Below are experts of layer 9 (counted from 0) of a mixture-of-experts language model. Rows are named router (the router's row for the expert), gate (a neuron's input weights, with its number), up (a neuron's input weights, with its number) and show model dimensions 0-127. Each number is 128 + 24 x the weight over its row's rms, rounded and kept within 0 to 255. Numbers have three digits each.
Before each expert's rows: a language model's description of what the expert responds to. This comes from a sample of Wikipedia text that the model never trained on.

# expert 41
It responds to: Word-initial N and H. Word-start pieces beginning with N, n, H or G, such as north, Notes, Nominated, November, History, Golden, often in tables.
router:152169145122095121093114132129137178103157150148157136179124096165115175129123120140111096131103072154112160166077103119113123125114144132117124140125136143092151115150104176096098165129151156119176149153137119109126161145138103101108116158130171156122132123099169122118112099111130112119129118131127115100113163149110134139094122145110172081107118108095095135130114144096099155127162
gate0:173147131137124175128102134109126159080146174127129161112121080150126160129112118138143084134126078156144124133067144144122148123133119141151113113179111164083160131094098160079113149121153130112128150138138079138135106138130124124139146131087168137139128125105126127124127125084147162121148088098103157081105112172122128136135169153127150120152101131157162133115100149115139118114160
up0:128117127131151095126162115100114125102116088131125086120148109145113134141082110140120170114106120107107119152139128104135119146150132143095112132125138191126113142130103125161161091121105104114143104128132151076150157130112073123114111166122108114124142142105082134128123139104123119173093106150166143140125153108084134094130110131138095158107206081141101157175146137145166115157103
gate1:132167148130107127156099097118104171140147126165142126128132150157142136074092123146113113122122122122096201129115139149091180127115125171130148142156138162141094076133105131104121175144131121113148108138088115170105161125138120120106123110120120110175152106119178133150102072127097091106121136132098135123124157143130127132108107085080161128126132125122149123157153149151112119142165
up1:106134132145089149158133125146112151136130092157130116099180153168137200106151072158110177138130116133107114156130106182129142090125122125107134166148125163163142082096111123123051126099126091120151129103158125108116110158130102123109114117076125157109124141111109158153106132128121147142133159130124142102096134124136153116141113126119136144076133107115139161141150132126124138121169
gate2:131182115083139129105094104124137147147124116118083134118121102159103129098161106177143139188143132193117141138120076096117116112135161109138097065173134116120113120146135134143087104136134130100122125124121140119138170141116128141124091109140128131113113140134108155119155113123115115135134131109129123090154110116137132075077162071132140127105120185137142179114134126124096139142152
up2:124092150134132151159160166120114126087078121158146125147158155106162123169125118090075125090099109113115093118124123134125132124127102112125151142105159166147128165121169134112155130144136066142132121121155146156139133075139092131148104114173112116150103118081114114146102157152171096108146116106151133138137151135103129132184138158162107133129167080153109123125123120130121113091124
gate3:108124114126100150120118147114110147153127136168143139164129144134128177139128174121121117130104098164125106143128158159099092187135138177118137106127086111124120133140109134120135143133161144168145182098136134169129125130098104094118148106074133113112110155104191133172131111146169140108154127147124103147131149089070123094116126094117130114129117114147104133082123140139071135108131
up3:133127150134109136121102104108092129143146178047169161093111130150141109109114143120113105150131101098161125139118123107155134103109145095156109132144128122148126126136159145143133154104132141127122080146142144143126181157190109124124155123115125110141139107169048117119153093128182111128109144135116112145132132113136123148129127147139144111141145151119071099161087086130149106117158
gate4:159143092154128097110130115142129144135176136138112114158121138146142120141135086111127151141058087162086146153126124130164151106111126107129131103134151099163101099129113116137099156134108140095159115123144138143142136148128109120092096108131173113103184116112169098145141065120137138115149100143065112101120142152123151133158159121125154148110096126135113135130150109111141137070178
up4:119115127122123155131123139080102140124165094116130135095093152126129152131130127105115155149118124170144144140135126156120123137148148085130100125085112132139122125104111114071125182110125128103158127154104152151147099143140123135119221114114158098152135116121136122180130087121166181150115155113142110132146156109099109104107104130169102141114152138176133135167090130089118165116117
gate5:124100113103130071133152108116090113124145094136162152116166121124116144133125126125113110131168122105048124105121161148138138088116110144130119067104106143159156130125130113113140102078123132103143161113059129139154175125167130158128130114161132189154102123107174157099136125145117177163131104138109148132138145129125114120145113090134117115143137117114147131098131124103143166121100
up5:156140134147122176116139143106097143132123177142078152155125146129139106119098067161125114138114134153141160100111142098130142120103119134099134150171111136115109080118126110153161135143177131132150088124118153116150124133148135081126156116157135130134121106113087126157071120126149100108165087128141143089141144155147125128148155154129139120154077132097121108111128143171089070116094
gate6:155130137185138126127077117153111178116150116101144100128113129146123126148126128141164110132104109154143113144102167124140122169128115095142076171118083103113138132130130146058128129125130121099109118130140124148106165190134129132130115101121131093155137118134106102101143103132163153138103158147123131125148201144134143158121125159143142050139130106140099141076120118118111136122145
up6:142120131082120133147166143128176114134094123171161165109164151131154134111159151155103101137149088119128112097180112135172131117142149147116130126154118091177076109121159114158108138174115123169101142133106087129161087124128082141141139116134084113090102125112164141110118142117115107130162100121092131176109086118136115126116096120112133143132147130122161148116117112158138100135145
gate7:140169179140120124106110130122101165133121107181112115160102106148111045128101117123131152123127089103125127156114127112100120114123122156134069123117128114106107140133124129095113219150148172104124160112118147112132114103116129103125163132107157112184159135120139126139084114104152106149105130164149115170134179134116161131092131132132138119140154124133119131116137109105134135143160
up7:136139068144103115153193178121176105133114143085119120144112117120153146137119103112112118122112110167099103096164137128155146158096131113118106080136174117126098144143090153140150093161128117145139129098134117123131160109137125159106141108155114116118166113156122156140119154148122137182131103086103115104106143167145115174099157119138144153124105110140123096122096180134129159112143
gate8:139157155101151132113108104103097109127127126127125120144176155139128138109111140160120107136144105134115144139145134122066152125093139096180089144180129093107131124127103163144095163140098151036123153143105135128158135126138088126109137117137128129147129199147130104128132085161120139151149123130101143114115174130121139150120113128108136142076141076159135157119132102136102121153125
up8:151127068129104145160135125106124160094105126126134116140106123117128122161136115140119144122119086137104084100111139102139134165148088097120078113109117121152148140135137108111154131105181081162131093124131097113093142143119141109123154120149144123146136077129140130128130103096145159112106117126143114133155080133140144109166194179179141141139139130139104131111159051117143142154136
gate9:138100166145116130124156102127118163107133108098097120132098140152130167107159144145164154069107151170106140113152110105110105148157143132066105108139138174130142135130136131119148123130131127102113149091100127174092184141147158140113136105130092113094132140080163126114106121110103086141110110127136122108125164142117137093153108115101172177115090115112115105123129130123089126177129
up9:117111178103101120164165121149114162120130134131083141130063124142126127126134184113135111094107115165107113123110145164138113106158123130137108122115150123157156130155135156139120101098115123072139143123149144110112138119132110172121112084139140105119148141134182151116115093118113151120127066157154068130136104123123129109147150090146151143161122092162109080124112176120103120100122
gate10:106131161131125158125114089161148144098134128134122094137124138159154137155155133158123140089142134094119114143176120175155112118127156126131140150110131132137148088092143172145101126132144124148126165183119165085129133128085094143124137163093125133134164112114148119088095087127157141144138114139118060126095122107090144114139175144090147116082142090160152098137131132106105149147148
up10:114124158091122161136126118149139163084091160181106167174115112120123140128168148152155128110139109097100096118137140178158124094124141121125127133121147137114105089103128161153093168135156124113158153159088147113143127132073108135118141109140128153128141101145159126117128092092145121148138115129149086117127119159091110116123144143088143154084125075183112136131142141074115124129126
gate11:132149121137134161132107121117127131118125119125108163148137125168108129138107113163136119132131099164110142126044121151137131121137134134139134112153126147108158133142108120156133172129173118087149167090112128097105127092135108057119094104160140157128119100147131169160055151117159111089103165158139102089134146159106128119129118119144176110140110133126113091134130144087112112100149
up11:078127119133111157108145116108141083131122108144115079114143144144149142161156111107125138165104136111114107130086126085119167148098110139131137137124135067157111127144141129122151091150068144173100125135137166149164099122121128166167179109126138121132140117074142077124120119125113129127123152093112137133074145120136139146124140121122143171196157130122173125141139120139135159146135
gate12:142151069144127086118153152127076112135117202153104118138112142134119126124124134149129164129135091125113171109113132123108144163150142135171086124154107148143123123140105124121094125121133073129155127116138090080124153110159116131114150109143115168124132124095122130128141189142080101122137128160114171132136146144084116106109123145162111129124108077136120094153156119116095137152171
up12:123121116141148127144110145113128123090133165106169054129111126147139129115132132101134164121134116120128173133108102135107114108141111122169135116172104120146162120105129173088089149127146111159184107133184117151096133128172107179134144125136140114089101191140114123117169124115097139138127159135139175138092108118121154096078134124123091129119142141112098101148148120125128103131156
gate13:134141130088135133095118151084139120062136153120157139115113148148115147131107123217128124124156135157149107149080140120165109139102119128135086140128138085168137118137130167139098141103160105096137143127113115111140115145109101088133157086114167134095188108144127141118127119147127129108093135085090135106093127124112127137145122121133103153168125148133121144111109148146131161139188
up13:178153153108139133142158115115145109129174128120145148126123137174135160142124117109135098128120158115107118079140132087115110133120101148147110143140123151117151116100121112108171124093144127161116111165162136100115192147088141156093134182110141127113129130077093150115105111118143121162126126101209117134155099150090125124140095156155106124129102167089165099109131119127132135138134
gate14:130144131176127146134067134125156135144097127149109138136135112162085192117101132136116104109127134102145128100122129125199113118133145103142113111065145113150122122111121100138104118119107177131117121091161132123087145158177092117138115120146156134095194119162111135117100106120131124100125145138095092131149108108158146156133141147130139142101127072110137105135147151084120139098135
up14:102102130109112112127148147130108127130127143108090073116144117121136067065133105093152163155164140109126121134133129111103112172101151110140144159191112115104150128122131115139149097140173102099142153158091123164146093110112169145165168113132129130108121128142117130130118174108136166131149114130161161104128138124126102111157137107141142135164159141141082144129126103174156126179131
gate15:141100125111152101131097145129109127160145137116111102137066086095119139117116109110147123075151116185091100154139132138112174118172187139173098148127152122095126133123150124171131114139123121113147140125135142139143132187145118077145162109114136117117149167147179133118118143151139110122129139128150136125135136123134100127096111124145138111044119116170166116108104138107100123142126
up15:125104137136138119129122106134106150119121141099140137146110127124137110158119156110141129060172122133076115145128155127120127119160134108160120135106168135072149120119130167125145099121135170106129137130124136104107159127123108101151190122111101082156134164144135130088128139129192125141095129151166092169129166141103123147082105168118086122090164135161118101150102136125122132177136
gate16:125126113120127140094153144105119076086151123155140118094137077138143118111123155162142134155204123131111085140103123183120191115125103097131098140122115155149143110173136106159089127155137125060126132150136118142078171124135122097106120143115124130156123160104148109127114144123146155119145103115132102139093112128113138159165089102105153097124101094132123130161137140142127138143118
up16:120108166107147136154121089127114150133113169106144109117070170100121137101147139098130112103094176106149157115158132059181075115133118144127159139140132095124114127087133140140178107115101119164136149141132167112163122111099128201164139106160162136140118098140118138139142105125093133151134134134134124148136132125110140113109133143130117174151122166141148095127131150131161114140106

# expert 16
It responds to: Initial c/g letters. Word-initial single letters c, C, g, G starting words like criticizing, called, created, general, government, game.
router:129156162155081103102103158127141160099140156119131100164167143130125133120144138137072126129143124125133108177095177139101091141132117126128103116139114125116144122094097156116136132143149177130174145122147084139142139130170173109138099135154131117089141127127161079118107074114116150125118127114149108103102136119102141158116076166093132077106153132142143139109095095138124141103142
gate1:139135125107116081125078131201102158125171128135144136162122163116099105133118110146123090088123124116135136168076161154117112144149131132112134122199164105102121155093144176163129139155197134127137133126142117119127104134135174072121141118135134139071131135130120142152156114131124119121141117138122124119125119140118145113103105134128127109120139146136113106153086144176119091088114
up1:134110129098093139123104133149143143102118182134129090122149131128092164099125135138148099072129124142153143178125133136131113097183099111125130135069135105173114131123118148145100104115112103117121142107123121130133130141133101111143120168120138141071186093117116133147155124136136131145136076138127121153156105126159139132142122174178131127070139140111163121157137138174152162082110
gate2:148123155163144120176134119088111101153127134106148120102136168144096122158115102149146150166128155125124108134070139157106145166140132120138120123143179089094109198163090177126145138151095138143158147153113130096116083114090098072109108111155100133145110125077138132103111133145124156131122098119122088112110130144147151135106126158120123130106159168123121115121113101126122134100139
up2:148133169172161131170158133073120090144137082104137074110129180121127140121121134171130141123127134163121117099067155154119119147127120116153116122140168133106074156162108154158120113154120121166143095110120111115130122106096105100081095126138127123079146160112144123117130109146123157124107105112108091093113142126129190128132116149118118132145182128111123124114112120148134131090135
gate3:084098135108096084094156127122169135114136127132120140107171130183112105098119156129139142091105148118132143150076106139141157099153146158119106135146137151098122189101135143156143113119149106139109130163161074118162095140142142120114107172129103135126166058174117117114139108138124130135171134121111089132138114144128111127132141126122106125107132086120083121123072132124145145145110
up3:090118124149169146099141138146121125121115137132132139110094138106156208141121132071129099121109104100102099087165145098136109122130114140124138095106139119115136069141084135128123151155151117151132149127037113137107125143144122113125109116129128110116107143140177095172142141118136151144111124163123119122142130124116095103168134089136170147141139113111126128124198140165124131146140
gate4:134101153150128094151157126114128138127103123122124122122127154133154104113136135074165142142077100144126126081075159158122157096140131152116135146175170136134152149139124146138130118159115144142123117156168124143127140112115210147108116117124107142123104105095147099139110121173122094155117181130116186100098142121186138146110137174115131133109151090106109110110117115108127123092127
up4:137155150113143109101118129157092113117126137141153111118155102124084145123144137155123144111132146112124138147145124082127122110105163097124125098109125141155089103129132118135110127091118131130153074106108102115129119153127025169120114099128115160135146150127093140114137099095165124113150085117136138174163106141094132086139113104137151173130129137141133137167134194155131118152164
gate5:134128136168106142126171150110136144087142135151126105130142147130103153129135156135084138136133087135162097145139138134136115171125139097099102095132143102116128200101115139163137098144147121123158145149170112078105120141160132103167093109118097101095123113093121131120101130115125104139156149133138146121114115132082138088142137119071123087185163157131149146091133182127135118109135
up5:146138142106162157137106124118121094151141144132134141109140106126146150105116118148170136157116173102139125135161133109098105104123109160128162149117120143103108122161087110103146107127164097117115109110178183166149141087120084120138131123135117151121105168166147113143183115102145117098099085154112112105134136060168130149072118137139132124173090135133106139158136121143126131156103
gate6:128145134146138093125109141133173128147103114074144141165145139164127116149131176153099116101110117112186114168112135165158117175108111098147098125155107094128124138115125107125123156154134130108124131133140088100124169142144155137146114147117112127114130157139109125135087105116131170106102099117193132143073095123144135133095090133100132096089124103135175134110154110128123177107158
up6:151143117135177147144113134121129167098130169112121128133082112115117106099106116106150152163109117114089157108123137122144145134095116086152128116110143155100136099128105131136161103120123106095122079162143152164092120144136119091160111138158131126131182153087124106169101092134107137116109103136149155146147094153177127167122127139163115198176120120121105135146102130097138092142132
gate7:153164104152114127116137136127139144144125109129079134109161084166182110121110140168104109115136138119162119117131091122114096147173142129103146135136111205132103107106109142131150102155155129155123178112151105152136105149153158135138081098096120156093159135143152113103119153148140101161124117129136104112117122135087145133082109142110134105098169117130115126152088097172096123118096
up7:131128092133112107130112090128152149125155110092117136123142125139186163116107156164080102093139134125177097147147089129099111119161133136137148142119129148135121134114132147110106112125134174142111163097160111133139133171169144119124129160104119205086143176118146119112126130134116114149110103095156083136135103152102154127110141126080150096111162149104128145135124107178119116103094
gate8:151126114160171101128123133121135114141097135137135123183150150090094092128134124157101140110109101083154111156111127153147100141181157161108122172096147130128153172129099106080160130122117144146181146112168128142156127154137143053122107121108106100118128116127159096137128112123154100088161149094143096087130116134126151107140131167157135110090129146135130120146112114155154122122133
up8:168158149158160155124092144105165156156149117107128104096148113111104097150142129138156123133116165079125140122122129152156134127149122114131108157134117054119155173153133135130138107165145158162133123141119184101114153089082134128113143160144126117152132131102108126093074153127120120120081116148089084103165104136139124140129111136116137128136164155148104121136161150096106134081133
gate9:129177127138104087141123159148143142151111165109128103134129114131086148139145153155145122135139151141151152143119129092123117088094132135147111067110102128120174132126070168102117132095142173088127137112130114144209126081152100151152141135119118127173158102157138123119133129141083113142127078170143142129121102123144143089104130146096141094103124123145139145118159112159133138103124
up9:135091144138132162145158109108091112122142107132088127131145132071146122112110132102140129135160130126145096149141093125085164104136143119108135146126141148126116125145202085139128117103129078152154127108109136135102103157100121109110148125126147103102103158097116155150105148110145119114146169097126119104147156116130102144154139123157143215112181168104129135147090142082149120116135
gate10:126142188103163105118129124106147123131145104137114129160133115154139159118160102105160128114127114151118132131132086140096083157149112152122122152139141121152154146110107096150184108106115131132177154171149107120184123125081199124145101150124120103138110136072127125092129112098132124141106104113127104112118103093110098147102088130120134135080144079156137148146109137149146135156108
up10:137120120096140119218095125157136160142156079118186119135143106147097100144140168162098079161145127112130143131111138140138079146148128127129124152127108143107115108156143096112118139127132130112113101102083107131089109103120125146144120097146166136135088101158156142155148162115124115137182110137155121132112097114130136132116144126155092114162096162123133130127124119166188125118142
gate11:088142111087141147135125169122138127108149142115150138117097091187098133132122159150097119097106109122178165122103129115172097133140091098155089140100135117126134123127116130121178113153120116124156123082139110124163134165156103137150138156115092152135155135125080122145113129115132114126119100124111102151126124125105168183087114168159087117105074092139129126107144152150156155115147
up11:124114160150156144126123120127134162153113106117206160104150104136119120151158159123118133153128182152123169142133084143153136155131140122129173105156130132121111130160124128119084110151105126113114114137114132111143108137126121115098141070121108102166100131109143074155126106151118161131118152086133151148087161115096100121150123119186092117122150160121120135153098146147060124122106
gate12:124094169127132122128132145135138107121122149147107114144109142127087132109102123171082156114168102112134111141113128145171129110149153128148111120079140122089136091093124122175130106121142132124146139111173112184089122144141167122114151110123126154118159103164136098122101114099105142139175135122150084125110121145132132089100153158142118136109119111169127186134114120144108204166099
up12:177140104094145092098155107102092142135159141093123131109133119143141125127148115069193115125146136126081134104138153131136134102143149133123108130114090140123139087129103113148125128146114155125090105097090074172127127138172093124128160126085110097102155143129130145118140171142136126119135142149120123157144138112141098138103089108084190146125102132108142091086127122133114135170150
gate13:136129129133094075135112127094097139109156121103123134170112109112108138161161127100129079121169146096139178105101121164128093121118136162116112117148123138134110164100130132116138136124147134151141124148149122131167136164148184110116142136133190162134169107190137155110126114099136162116135188131137133151091133112166130122099118120090147119121130120081128091151086110130130110089135
up13:103110136129140166108110090141173143131122112175100173119133157107126138123119132113155122115119116148145103122142150121162158129173105109103115122112184098156140089142123114128152146121153129176127165097138116119109111132090147177150150129090109117121146119056118115133121111151105142127116078139141075119147110157116098121162133119198123140101123141144096170128138171113115138137117
gate14:074128125125125090091121133065149141093122114136156109125168141137126163157120141157120112159136143137130130118121124107126116121141147142136104103114118125161105130123119153158148089162147138145140146191180120096132131140122122133127114119129096093137137135106110104103112084099133136106138169132156112135072089109130162143112118200099102107094150102101135151112122137111170143100073
up14:121117147171153118135138129091087116145116118109121174108123103116144134132086140165102119126105141119173120143119085101114125131128104164127124136122127098132164131107105116114150136119107124173089148136128120124134148103112177126133191114090144171162110209125090131092164154144113141143148106131130120141064087119119140106124124163133148120143185121097143133156105107123143131140108
gate15:123168153160138094125124116124158142101129125095099107151145084137117163146159091177143130131120133101131138145108158107149107168117124142140089123182162114148128129127091164113078090112100107087152056129137104089154139142149127106129116131172133146139162105124101099085084129129143124151131157169123134146135130122111127112102168093132108138134144132121138170122132145129139098087145
up15:124060118092141154153156114117106093139134136149147182131117145083179118092111134100085125116104085134144148105138109165121160081130155112098153132150105121109145145116159087135148146165131114177124166123140161158109117102099149143133136108100115115121077180097136136154141131115127142099131143118125171111126145133169138135129106119116159108106106115107119083139123121119095127161129
gate16:115134157153165063102139159087103127139167117150106127140114150128123142095160177147127133128117130124135122124176126154083101131098087154113126097144110125097161141127133116136148123121148149122161155108148082129110120104117194128123099104149124118140100140139149157138123078099097122101126132116096097182143149110072128123122095165154136136126108106132113158097131165125098115147100
up16:107125161099134159125127078136117131132128129183112118129095139129183128108102121105145133109125099085122108097091136115136154052153125092171143157156128128154105114120142146129119130140148131114105109146154133119137160103143158169136126188105138112134136136132102139155122084139102116103067126142159070130170134153179114136125118130133148149148156072145108135144117138144122115112119
gate17:124185160139121109135149076151136093185126123127125126106096129146172144134159084173150136124117135131122100161142119097114142107144152152140088155123129154138124101111125110113122159125116171088143107131130097139115123152127163105159146113151110115074115123150118102060155119120084120170117130124125113107128123150104130118138143145124174156125122099126151121137062078091127124145132
up17:107096128097148102147123149125126113124134122153128137136139138124140107075118155201141094161166117099126140156141101107141137126086115112143143117126170176140152147125126144094121064123097159153117101066108102134112084150101118140123180133104151146155127131100108183143093124074123129128131156146115128125112077122142114107124117134133137093108164147133113150098113144151141115137146

# expert 48
It responds to: Word-initial C pieces. Lone c or C starting a word, e.g. c-ricket, c-ourse, c-areer, C-oultre, with a few w-initial words like w-omen.
router:141170166141066087126116123133164165094132146118108137139163130150104119090131138141074133151132117113123103157106155105080104128156117132121118118132105115105170157100104128109159133159111152126158143175130079148107145113146168119155082146133114128093124123134186123096100086121120155128132120145135117099115144125115135163135086162111127076130151135127149137088105118098121128112150
gate1:120133136110116115149126123153149128140121135129170108138121110140132140129157128168114110130162126124093108162090073135078095104126098119068068118165115150120156083076115126147102100154134133129128132150129124157135111132137159101158126166112166150142135109110128154147109090105100154160188128143123128090092095119102119149141148129125162112127165130133168152129140128175141137165153
up1:096119116112126133155118093106109122121133178149144185076131128137138116194121130129153136125147125092146139125092137133158100148126079153127142099105150128120136151138131176139130161119162113140143117107140157115108112134108153083115112133075130157157110096123108137112098121132135137145141077152166089112131150140127106134138136165172120128141118106108128099152113105111071129130204
gate2:098112154101110094115142120102118090152143123123134133147122103130106134145149138132145139156110148109147090108098142130114113149125115111136100123134129090116127113136158095110140110157154122172118114093124138093104103138169171125155151120166123130112112114159175117128150151136099158146094164123189153086114130142166147145108115091094145132114158144177069096083136110125178119171152
up2:090120143124145119113110098112133128128130159118134124172115139119102158119171132123143127133089172111112136113117188151103134132130111116108130082121137142114127111153126068142155107135091100159127079120117113103105119147163197120132143122151121125107135115119115110117180100089118147135119136204142179101135180112153158142144101110114098133122157096158121130163129121092121144133144
gate3:125154119097126111148135114150154148122114157142091147122163144123094106133172145159077125110109126117114113152106125125047128129155107112111116136137145100098178144064137165141166106129122111129126152134121116160135118127073161113140142144105121178089115103112156139112129102150126152090104167147131083109148131153137116183128095137120111078139136145121161116128116099149118149117124
up3:149192133138110136132098113114102123134142104118139136143140091136114067098112111128093125079137121092149138154120159089130127072149119132150106076139109119126132115138102163113135151122112116106112108158129105174139165149191168124188122138157153088138125114171134119111123113119152110143127141122156135135094168100122129102145087135132145144170136116125174148165101142125114144129142
gate4:131115122125122129096123094160177142101149139125114153140111105120120140164149140146118083088102132111103069149104152139138114127162123129120141086082118151143137121123073127100132104156132133126123155139180119144180144121133148117151135173099126088141152093087199096085131148161109151135171088140139100147122108164120105127120118137126164135150126124159152110122147134138133160144119
up4:151098121086130125147143126121133129129121140156108152163138116137125166074121099134120142095182138118122078133109171134106125089116161152161116095108096156136153145121110136124097151119154128080111134137094126127181126136109134132142127117126125119165129130132135121062155160101101139149141113188155153122140080139131116110125118148137163125114092075116108169084131120155132156128174
gate5:122157143140134159117133085173154189089092141122108126108122141139139150166158140162082104132148158122116118123123118127093161112129111141151117160102116192118161130166098138121113146130125131124149144149122113136133140141148126139135109119116091146082129115116123119052181112129151135102121082153122099130136101138111133143145119144128133104124178104156106109134098121145102055148115
up5:125160122136155138151119057104137111069095130139128113133088113120162128115093145136133096107105136133139134122120107140128122111170106118117121124139101138187138129111104116099123155160063121162131175114149168132132183143147113131098084136119120109128123133116123092144147130123158136114154108139120132083121127117118105145095167093113167141140151103116148062077114118159134115152131
gate6:182106167123124129143154140130146107108111120101101099101113125137126126128138173098136133105141155144109133134131147114119072128142121126120128134142137150147153152099142153072145100143145176125165157155133109159117154109164133178138140106153115151131120130121102122086118166111122131109123192153112181122133134137155123116158112132097130113105209173102135122109114112078104113138098
up6:064123125098152129097127140125095121143113128132142144132106092112122105133121105121141112124119118119137092115154081164137163113107142152124138113116115107128086113140136100120130170147110096135089111128151175070160133129117146087154173130124132099157124151115131159198146097140143121187117104120141127143130113107142129124105147089147117146163094092184092145130164129115157164135141
gate7:163159123148128106162110102111149144111120118066144095155134120193109102120151132164135132105107116127154174172103117131121121134130124079096099120115120175109122156120123137130122119161106143132114124147139078147112183117147116139129086141133107118128171122121142130104113100125132104148155082127116160131098108123148144121160112148130136092118165134187163108126086091119152138082106
up7:128149111142161118135126143114117076119141114133148166132113160113138135087112143095135157194133140112112117116141118131158120138110101123119133077136088108149093144109166109107121116160124105103148129117105142126128134114131127131163110133130176068146128156168088081159137129101142105094121096082155145143153072129112152154148119146134110141120086147107156093117143114123118186155164
gate8:143156164139101098157116136145146139106128134174142166133126131109120111148154118148138123161180148134079133144153126126109119115118116132147126085105063132100142189166169130110117117154149118128155128111125141146117091097139139128132087128146158146115122164151149134152124081087088133132151071161102141104128135114119150145137113126107119091081101080135135165123114141099095110145104
up8:104144120129141085143119137062155137099117156123128127159133123102149117109149150123158164151118157088129139136124170133135096110106083089148125122127090140156155189142142172152134148118172118110149142096149107119108080098132148133128143109153112152090128111131133148093105117093115133128158110151122148121147109126138129139168113099129159162097112088131136160115075134085102105085141
gate9:116160110120115113141119125142170150156146137136116158161105141134141113130136115130108119147110120088137099132114124126132103135117138128132077108125079126104099156091145158140181111137063160130134139139135083171123146128113148112136114153120126101098122139108118132102107112135075125097133137145130114132131156134144089188171078142114111098147152109139174138094182118089130136072167
up9:126149146164107125167150139112101142200167146088110108157135124155156108168145127122105147132115125125130133139098128116109122121173088132137156113123104121117170154131115090135195127173109121158148137151132100139126098141142150141123106162129143124135116100121132110126093114115128127081123126115191132135099130149125124137098123068157112116138144110109175087146117077154081115127107
gate10:095156160105153096139107145147163126109129131105065139118076125130176135119131118177152145133095142137157124152116138119115141097114091159162132140131139077126116116113120161139133122125108108081174120134162102135143147135139131110135168101081127122182111119108137139140130126130084165152160151114099101104119134140169120157122129124087111178148142127108131149160105110083088139108131
up10:167100108133086140144136124120134089100121175167200123140160129129125101166136140067085114134142098136115128108095130155161122154130129101143136136129128162158134142161131121118153132121124130144088138137143196105106109126132098139095116156144137100064127112139123136103151148157163106115089133138132149159131121123097113103106124138182137104115090126119097123103131136163135129085151
gate11:130129092139123131106134129099155126132155128091101136098106139164105136078069159166108148168141129083168111129097170135126123162157165119134121145114113178141152143104116098147143130098131118121134147137149106123109094131159118100170076119140156167143149117125125099156094116148106177112178108148178120154119104138114131098129124127129107082155106138134139155133110086127125141101130
up11:098149170172119114103135136144121145093106117112101101119147130132137119118140139149125184158120117095138108201111073117103142149116114116147115130123091131133127146129116177092125119155074111100108138141144080161151109117094094101123100127116163128122119112136146136119136098149096147151116160090143185096113120167131128106166113148132150119155161124119143091125102132093166121160130
gate12:129135087111076111115104148122137156145125145118095133094153119140110070120155152145162153141161141126125115106140165123141130106169106150126120091160154134122141168121119132121132131135134126132098144125080126140146113146160107099167079169094170107122102086091148168129122148156100192110129125120135147171135136099125124116111116100138067114153121143094106131098116120153093111138098
up12:129121141107121107097113158151130176084155109136116138061160143143145166152131157133118122089092171102160128103126121120129130076129137145133132130170154133083145169138076100108106117146138123147112125163101103123124157154157138128123145171110167091116067145107150124110125146153102135135120143134087114157138094147119126145143124115131114118113126123064089152103105139156107135137125
gate13:102141152125065105127117099132146147135133109128176147125119121137137141151138170156124111165113173129157143121132143128121132139075105166103086113173123109093119173110118136070157117122134146130128123109117101145087099119098107118162166147115130160162115157123171131116144081100112125108145133130085091119150140157178106148129094154121153092145141156125113112105126137095142142139162
up13:087164116097103126141166114137168162137123154145122110144111129129146118147172102124121155136125091188155164105118145076133149148122134104119099067110122103115124140136141098105065133172138123125077160111060103122149132129143128128105114150136115128155130110080115191140140115136111147103137125134129159135129148114158137122136120139139169096137117120137153073139114118161129138126147
gate14:186166120136101118148166146114176148112125121124118136166139117157111122141098139189101178126093139126131088115148115126109127119137188130126153143134141162090122156130098105109126141124127127137097104156153123122103122149135120145114120153138127119120117118116213104086084104104178111104145123084111093115090135125133145116145122097135096113119154129083144102125135144138156133088128
up14:093120070119116112108139120140083091155127138170118123077144130085171160182142136145124136121144108091119167111127159120125126180116107119134085158107131119112131118123162120145119135117104173143146144117108144161136101125151131130143095127123131155135096110119104131172148102134125090169099110156134147143124139131134135139145093148168136147149128051133083175124154124123140115163146
gate15:138133144116152083137099147125162120152138126129103115130124114104148131070105103168120135105140135115136149125109159135135086149134130088132111133136125119146079120112108162124107124075113152105155071136110117114107177128144127135135160111145097161091227132145125128134118083108151160108112126111117139108139158131148141102133138160122144102148124084119182123127145122140130159152173
up15:106094094131164147133139115083134136080169133114110109150135117112094141164128143110102128164095130131091149133143118161118160130139130140147156139136134140139113127171108096074125104161160142118142118105131135179162087126122138109136068136137163117149108136104134123121117137137118134119113135137128054182134127101130142123125155113100114156121121101121086128175163151085148140085086
gate16:133120154134106107150121126157138141096148176135137125161159115156143107163132078134110154159134128077129155109169126159108162146158111100102115108173108126175133153111119108112136126154098095141133125121116147150152160136147109093116118121104128162116105076131144101090114141108130129096151103130128120145121106106122076119142145137152097094080089103105116123121162129202093135150135
up16:100123121114122112085123111083128129093135122103103139105137125123121099173133117127133149104146159150115104109111104124179131113110119142149206135105123132091132123121157132116125101061161112112151087115147137142099150113128144116120152150108146127147078125107129178135136175170156145121096188142108116119132150164123155114134153154131118138125112114100074126143120131127152137156066
gate17:156148060131124122157130130131160123124136107135105108129095129179129145132140131146108123134152129119116127173162161120114129117139115120142089133087123165139143152129146126123095179127154142117156102117127083156140125170067092169129153124075138165125114071162139118130110083153126104141155124152106106133080144099162157154148140133125149131126114113107196121109118118136146115113128
up17:128143057144098129086181142145132149097110164158124122124097108183122139123116102115133128143120123121153090105162132183172129102140124110145116129132103135162124104148081083143130147127087158118156146149119069138149107125131121134143111131123122139118165093128137103097110116092132151172160110176132096162101117097135154106145111145134128131174145094137137142118138108115116125088128